config = dict(
    d_shared_expert=64,
    balance_loss=0.00217,
    balance_bias=True,
    vocab_size=16384,
    norm='rmsnorm',
    optimizer='soap_variant',
    train_tokens=729400000,
    dataset='wikipedia_en',
)
Below are experts of layer 5 (counted from 0) of a mixture-of-experts language model. Rows are named router (the router's row for the expert), gate (a neuron's input weights, with its number), up (a neuron's input weights, with its number), down (a neuron's output weights, with its number) and show model dimensions 128-191. Each number is 500 + 25 x the weight over its row's rms, rounded and kept within 0 to 999. Numbers have three digits each.
After each expert's rows: a language model's description of what the expert responds to. This comes from a sample of Wikipedia text that the model never trained on.

# expert 49
router:488500527525495499500512450531487563506508507512531532529528532486501569461474520483503519483486472474487492453484476515469539509544499477482463463517481524495449525485500510508501519487488537
gate0:507477577501533517520473489510487531469446454467507534488511490456522551446481497520513479437504438504466472462542497548517535508488482464502482483492469502463508537509520465515501507500536522
up0:481509512494510478491514503519515506499458546479527476546510479509483547492522500508489535499554497499524472512531476457528516486531488474478490502483481514537451524522492484499528512473539485
down0:485496482495480485509509490571495427499499538544495526502479481495496500549508537471520521498503502517523483492512522496491518558521486465508509468473468545483497522480489482506507492505483527
Description: Infobox field names. Field labels after a dash or line break in infoboxes (Party, Died, Spouse, Born, Elevation, Turnout), and paragraph breaks.

# expert 1
router:474467467502492509455513529442500527526503486502541487510487552512443480451496504493518509508541497484454467517516507544495463539524496473510466526504527535513524485477472455501489496497498523
gate0:467471505507534482450518513500493465516495508486495493523523537501470528464470503491528497454516509490482511466504468537505478566507527519507485479468483498481530486477535479507494520485523496
up0:531509469486526535502431490496477464510448504513508542517477508498508513530507501486466482471502444496493508507456537513471508476506493544493510479484539488500459544478487528518492534520478537
down0:479489529507477503503485465483479523484497466504512487535457520473512466474504544483512516501482450480502514515480504521527526515465501516485482524486467522492556523458436509537466539510478478
Description: Inner pieces of names. Middle fragments of proper nouns and words (ri, ric, airo, ives), plus head nouns of official names like Affairs, Justice, Representatives.

# expert 45
router:482514504509489472504475432481510493501481499481500482489504479432516520468518521531477470438520479499509470476515495555506483469532540498460481479443467518494453510522464537502488480448523435
gate0:525474499483479463544513487497513516490465466490505473494527501420497552499470498496462514514484473445498478526496453533514486498509432508503454514523455502536467490470485502503506546493462486
up0:509502487469491512517492495508490519493457493489485505531517519449537460449497489490447515476490483484493482523467503503515554520497502494505468490522430510503484510499514542514483502502474474
down0:516485451520500514520489544514521478483462532553458506500574521466477459480481534489527501453490463498530540527487533487491486487478476535499525483509482500483470485477530507487577500497479503
Description: East Asian name pieces. Word pieces inside romanized Japanese and Chinese names and places, such as Kasumigaseki, Sichuan, Katsuhiro, Tsubasa, plus macron ō.

# expert 50
router:524502553481492530512471505516518477476510493525488508527510494520488488514489487457502505489484502498503520448511512484536524503550468527468477470478519492464504486453522486469578501528488492
gate0:475476510487545496531528480514522509453549497531472490458513496489518539475505523493501448509467525442513525498500488510475529523471486534518510531483522458518495491500495472501556497486497508
up0:482494514488476526481492525499525517490516485494498511517537500503517487510530517462504509462524509467525500468466494528511493481514493480536503482444455510476507487511493504516502528531499502
down0:448490485496511501500481509490478482529530461515507521477487446502529520512444516503490494464495486484426473525514503502472485503485485518496532545474517490536474485498509530457517460541505456
Description: Taxonomy infobox terms. Biological classification vocabulary and list dashes in species articles, such as Genus, Family, -idae, species, Binomial, Phylum.

# expert 10
router:480534466492498514500478494476527475489492490453490466488439486499508468517539475515524496497534509557512505498467477495540496512497521513469513513538516493496542483506498503522490457458529501
gate3:468487523474484541468493467518493498466498519520489464508529523486507512511466502501462506478483466510499568513536480555497504507537518517497450500503470499507460470502544524467497485483470508
up3:529529526512505518479457503502485506471501516482483466492475505485497520534511492513493539534480534468502525460502453505463551507509481542486491535513491475497512495501511581467532466476478494
down3:520483561499465521486519483523532464493480491505496543456468490490515500494578536491479495492526546501496505478487485524505507530517488498504475506528459493475487504499527527523536522485443486
Description: Table cells, names, commas. Numbers, codes and spaces inside pipe-delimited stat tables, surnames in lists, and commas closing clauses in prose.

# expert 33
router:491525455508505493527461499475544484492505503476499546515502490493489513488510481516505475462516503548518492505451518497520452527464520511491509531510498492475544500474561497521541503469494510
gate12:468471504516476473486554511524541514517538510528510446489537485491516552507472462473500514486519520476463508491483482523539476493516491532514544509504481515518556493528501488476531500487517490
up12:508528487521519507480503508509468514512493488486515483558512485527522483527493482492472514505512534457571493517528478433507498453488524495492464477498512555541526484529473488511497449492501465
down12:515484513489513479476487489534534504486466493501537522504498495475502530499474478510464515579439504458461469432487508516456522492474503478498446534489502484497502456518464483530507468536503513
Description: Sports tables, sport names. Pipes, spaces and numbers in football statistics tables, plus sport nouns like football, hockey, tennis, Cricket, and position codes MF, DF.

# expert 32
router:487501471533491504491499504511460464479497536554489532490517545466544470484488483509496499460449527475488504505511544488538499475519480431534490495455445487496499501506529505491486513501452504
gate0:512472465478487537456511459520500477494532578528545528503549580482489533525480476528494499460493477485503508469510491499482487511474535503468526467514517481488504486476512457504454511474481523
up0:481490554501497499504504506470492485520508510482488523513498462497490460518523521464564522535556482513513503525444496518451516509484495533488488509525517502521503475499462492489505510462522501
down0:487510476534531508478506526440516521476480531524532504534499473494494554507533535481485488474516516483488467525483509474508503517522454443484487511455480479528507504469510534463468517489522536
Description: W-letter pieces, table spaces. Letter pieces containing w, such as W, w, aw, ew, inside words and names, plus blank table cells and function words like no, would.

# expert 31
router:505470491500476520482492520513513448495499509526488524526495523515484472488450497474493476488482498492542505501490486504488484470493461483512515488485508483468460549475504479481481500501495491
gate0:489519493492545515519524490488468485517473540509565534494482491512493488486482508524500488497508508507475534507488459533476511512497502514506452482523511471513480496476478488492557513545489498
up0:499558464527459511483509469501480486504503500453510445535521525504482476503503487498524507511507550473471468516496511476476489537501500510508519510478520515538499494570487528541499518462524527
down0:527477497480510475463486533475497488512511533508520485533490485441485532499477477488467541478485496510477508498470505454477462537483517490515523465483497487520505484460487480504514481479485534
Description: Indefinite article a. The article a/A after verbs or prepositions (had a population, as a 12-year-old), plus some adjectives following a.

# expert 55
router:456498459550511475487498488521483526504519521500498514502517469539506526506487540532469523505516493553569531539461484503431481487514533471478522499502487486478462489492488488502498468488477505
gate0:458463485486519542452473502528527516526500492503503526528516524509544499473504503478468508486493527505519511496417454449511526514499512506488500497490465524502552515512510515522475516509480520
up0:557509502488435526520523464506512486484486519492475483501466479487490467495499486534543461499524478461489459465514488497496503479523434534503482478487508470493524494493478499494474489516537486
down0:479515487464492485473522522520494466483470475509485521466467500528492498499487462511503491515470522493507496492491492474530497508497476533491442500487507472497500480520461495504481538496456514
Description: Table row endings. Pipe-plus-newline row ends and |---| separator lines in Markdown tables, also heading markers like === and line breaks.

# expert 40
router:468501515480488484485521518500481518506525534533482464511505505443545506474486506475501510490471493484526548495500529506490491512475487511531482528486546458506544537466446490535502474557506485
gate0:507490535499520470509485521489528528514510476533475448529534515443522493509508503495492544539475475479486538504502486502472495520490467504504511503520503433468477494476489496503515442506487509
up0:483514498532506508500507505508503530545496509441524549546481469495516506480528479508473466471490492483495550509484506498492478471485521545474513480555533515454518489484489510498502478518459476
down0:521519510484497500508499462515507478509510471509470481528480515491508443499527546480495522509478497456497488487500495487479529479516508463507483477511473476480482517499525542480470467484514535
Description: Compass directions and parts. Direction words and part words in geographic descriptions, such as North, south, east, top, part, high, southeastern.

# expert 56
router:496525506509551503501520484547463486518502497489495523492550509470511468508552497480503496494514461497506494502523492466510500496494476494560432515481505508472463492468478468511491544469475474
gate0:527496496449509527513466490544475501521499528509476496484533518511498514529514492508442516486535507518493514468530498464508482520528435473530440520513514484485459530484470470474501516479499487
up0:501521538458525531482502468534491487514507507515532501512494487520503479566501511493503515480483526476487496482550505504470498507524496517479494488490525474509473425494508502483463470476507506
down0:499513519543490505500483547487527512504518473494550470464527477440494490546471486486514489480542468504497555471473526502532515545511478504564500520524499552511541536535495493534508515524464477
Description: Coordinating conjunctions. Conjunctions and linking words joining clauses or list items, mostly and, also with, or, but, &, than, plus his and her.

# expert 8
router:515503438528525527512562496532521500508543504536485518479505497472494537509505485503519520527474473498455484459499524524449523492530515512527477531508492532532490514504512513446507505472460499
gate0:512470518519490550509515460498516506509447513495467468516530504481503466511492478482468516474467451472474494503525507508511509493470474530474502509507470486521521488487501518508490542497487527
up0:491535516523494523517500493494550484502517520525520463484505529489457526513508508534452538490508466471501513458516489521498517482523521527499511531468479509566500472471506488524469531504509502
down0:529506501476502483496490492481510460504523479538495490523520465504497485512534506491482493494563496470506511465509478462516478481536552564535507540481509477465521522500454524492480505528480486
Description: French place-name pieces. Hyphenated and accented pieces inside French or German place and person names, such as -B in Bourg-en-Bresse, -S, d'Estaing, plus line breaks in infobox lists.

# expert 4
router:549519511489499507485511507544483538485484501523514495482541502506503506521430506485477487496483505461501473480490528516532498484495504524483426516537491551554470530447534502505541523487486507
gate0:513500485502475525489472466532498475522473528509550484530542491504504505517518526535523472502463487519470514490525540497496481505523539527533494477489502500519490522479508462500496527511512516
up0:469491496521485473483479491513524488522524489490467503502466439475518506452536475511479499500495518536508522479571471519508530497528463483531525483487530486487542482499474512523533459515493487
down0:489502502499517494556488467491532500506512513485514522480507499489504510543475521506483509497584480499527536523460467519427525527525528503479506463505504492505539519523520470519485556494492495
Description: Latinate word-internal pieces. Middle and end pieces of Latinate words such as imp-et-us, execution, practition-er, plus the space after months in dates.

# expert 53
router:503507466524477464505455534491546455439501456485544547490505531509506483496524511506531454483503458538518496505510475485519473502481478511495533537466507494473495474498537496522505477489520527
gate0:473478508479460493504501512546478445516531461480557508495555520490496514529493437530515439457533461519491490495469492507446495515481500514520474523524517487501467500526538495521511499545535490
up0:523532516508534504426508487479485452497517495481470510520491535499503525462484507454505519484526479502528494515478496540517498485516499521504531491490548483511508491488496522497481525499444473
down0:506490494511541503470501493539518503515499511504503480519479504498552482556490509478470488507519527473525520468524516465499497463519511479508520513511528533501502479489518499539468522488526541
Description: Sports career narration. Nouns in sports biographies and season summaries, such as goal in scored his first goal, Cup, League, playoffs, home runs.

# expert 20
router:482537475490497511504474499481526472489495489453491467498442487491513465518541469516523492494535512553510503499468481496539493508500526506464514517539510492497543482505498505521490454463529501
gate15:493500518454508524467472464515504491503513486496545500524503543471533489493498474488498524509507483473523486484493499516507488530498469531530493478503481483518509474485570503484521549500480500
up15:496500474501509449506509513494524537534482477476496538504506411517574454513501503527507501511526494481482491487496523491529502470482491498480521503512499506527538508516494484496447527535488488
down15:501504496518500498520497479538475460517512481467516485485506497515500496466473520512533513531501541514499493497498485487497545475519544516447498554494530492531467544472485513492479501472479531
Description: Table pipes, name endings. Pipe separators and numbers in sports or discography tables, plus endings of foreign names and words, such as -ović, -i, ʰ, Suzuki.

# expert 9
router:505486489540485513509493424478474514485518490477466489478478466489519473500513481502495458490536518518544502469500506505504462470505539533503528473515517490549517497479448492486483484515495533
gate12:488521507519470505486564461499500482493508500504481486471556496488524499534476470440498491520437528526509548473498512508515489515496468445507505492475501491480519485498482508489463499484480535
up12:507514471493479488446531487504484491479481491493477523499521534522488498487464508473500541552476519490511473502520496493479512486514495453491431489436534585505496491508487518559454509521509542
down12:492499524525514475476482516503483478507511528475499494534505509467531489535500496482521536515454509538541476534490490515537503527518510509432481446494507524471528467494486520463511523476469503
Description: Adjectives and participles. Descriptive adjectives and past participles in running prose, often after a, the or was, such as new, original, respected, developed, defeated.

# expert 17
router:510510494501484513504500480480504485524506463516502475524454476482520522478504463498530523538518528516530477519477506486507505507499531508481538476506467528508537491508457480490486468508491507
gate2:514504505497489471508491517507499524514499536514461486526515518506542502495491435461471489475517502499449536464469457502487498528532522519491493517521459494513465516490524491499522518493522500
up2:516478463486516555481509476456504455511540505508496526433490507484482526510534499491511522502466506482558492519532499484533466525467489492519500504482483533466516474473496508528491471508480500
down2:467464518498504539506518492464533517491495439498475503542523491417485500494477484493500502449484506508544525518483492487522471487511497506492528507502506482482475483501504475477502523518516527
Description: Place-name commas. Commas and pipes after place or proper names, especially County, Mississippi or Santa Rosa, California, plus opening parentheses in name lists.

# expert 62
router:508496508555510524489490475502492511501459521465497491482487506519501531490503524448512513486519508499513537495463497509512491495465499499502493483528527573454548443500448502510496501483515529
gate3:510481526515546500500532505462516518480500494501512489523486498496473465521474486454480504493469500501561493501507533506496490494483511519507485445464502504529495479459480512454453477529520502
up3:485549477506503480523495502541539488519505481492497549515491479494515516506495491530483536493508469498528525436524492539490524502485432461506512502479542509525486482437492490439475541532445535
down3:489482476491469496499502533527488513500519524550497522451448514507475508487538454490486496513538512485492505488511507476466494514533547487516505487483511488501494507464517488519512495546512487
Description: Dates and birth data. Month names and the comma after the day in birth, death and event dates, such as November 17, 1991, born, aged.

# expert 43
router:503482497464481532507492516485467520558498504504542531509501512512515507540556503490488499517449499488497523483529484513489537535513456521493542484503489490519491527483565490507504491502488496
gate0:435541534500489533529479464481478517510504490501474485489514534484492464557484475534507460463529513554498503449518513517498512504484489491494515475531545458473431524478499474516505482522533496
up0:494508474549500539512534465534468535468463486501482510524490505449485428499515495523477491466504522510502503486521555514485545511519489434492483493507555482472511561505480470525477467482487518
down0:487506513499501479524515502538464499530473479477500506469500483522509517520501512499485487489472460497493522554464484518515523501493484512479518533502507499523496466476521543523545472517463508
Description: Verb phrase auxiliaries. Infinitive to, modals, not, be, and following verbs in verb chains: could not, meant to showcase, can be measured.

# expert 16
router:515446521548489497480503512547542480513519469497515487505518529475497479523507506502518520522519516467495500550488512489517493480529536497472511514458478480461490451482458479538476496548499490
gate0:468447552528503471513478552505526449480515489494487495495531546488495535486513520462475495516520508496478501503528487463518493487551503516463457562498502512472531424526499488495496514498523531
up0:496504499521495492504501498480498470483517536517527477466481480489498486469523490518516496502486494482503466474507546475488485546434510519506470494458505506452483542509509506494523549489488490
down0:528508481476497489526465515463458462464490527457508535513540510507495461513516549460514466495514493554488488506532482471533496460492518492543496512520494517522507491539473549506476518504501505
Description: Election and results tables. Pipe separators and header words in election and race results tables, like Votes, Candidate, ±%, election, incumbent.

# expert 15
router:555493489530520515456509525484485493489483469442481469470497449536474476525540486493502465509544492529492477522515500507500496500508546448528500453537482487489510529497507482531483451502501517
gate3:507485521481462477490475486522497489470495513495506509487524496481511562496470496474419487441511460490504451498521497507507543490490502478484494511485480472501455497471514541511475519523510478
up3:507537481501540506502501531511479499504510526499489515486466535522503440529496488521514486491511517491506501505477484473485497513488506514539525512491513503483526518533490510504469497505450534
down3:461524501483528541517460506527509515527498481517516481481379538511531489522507478482500489500525475519531468482541469524482479508496541499487520513508521495487496514520554472503502509513474521
Description: Paragraph and heading breaks. Line breaks ending paragraphs and closing == section headings ==, e.g. sentence-final period plus blank line, or Early life== before body text.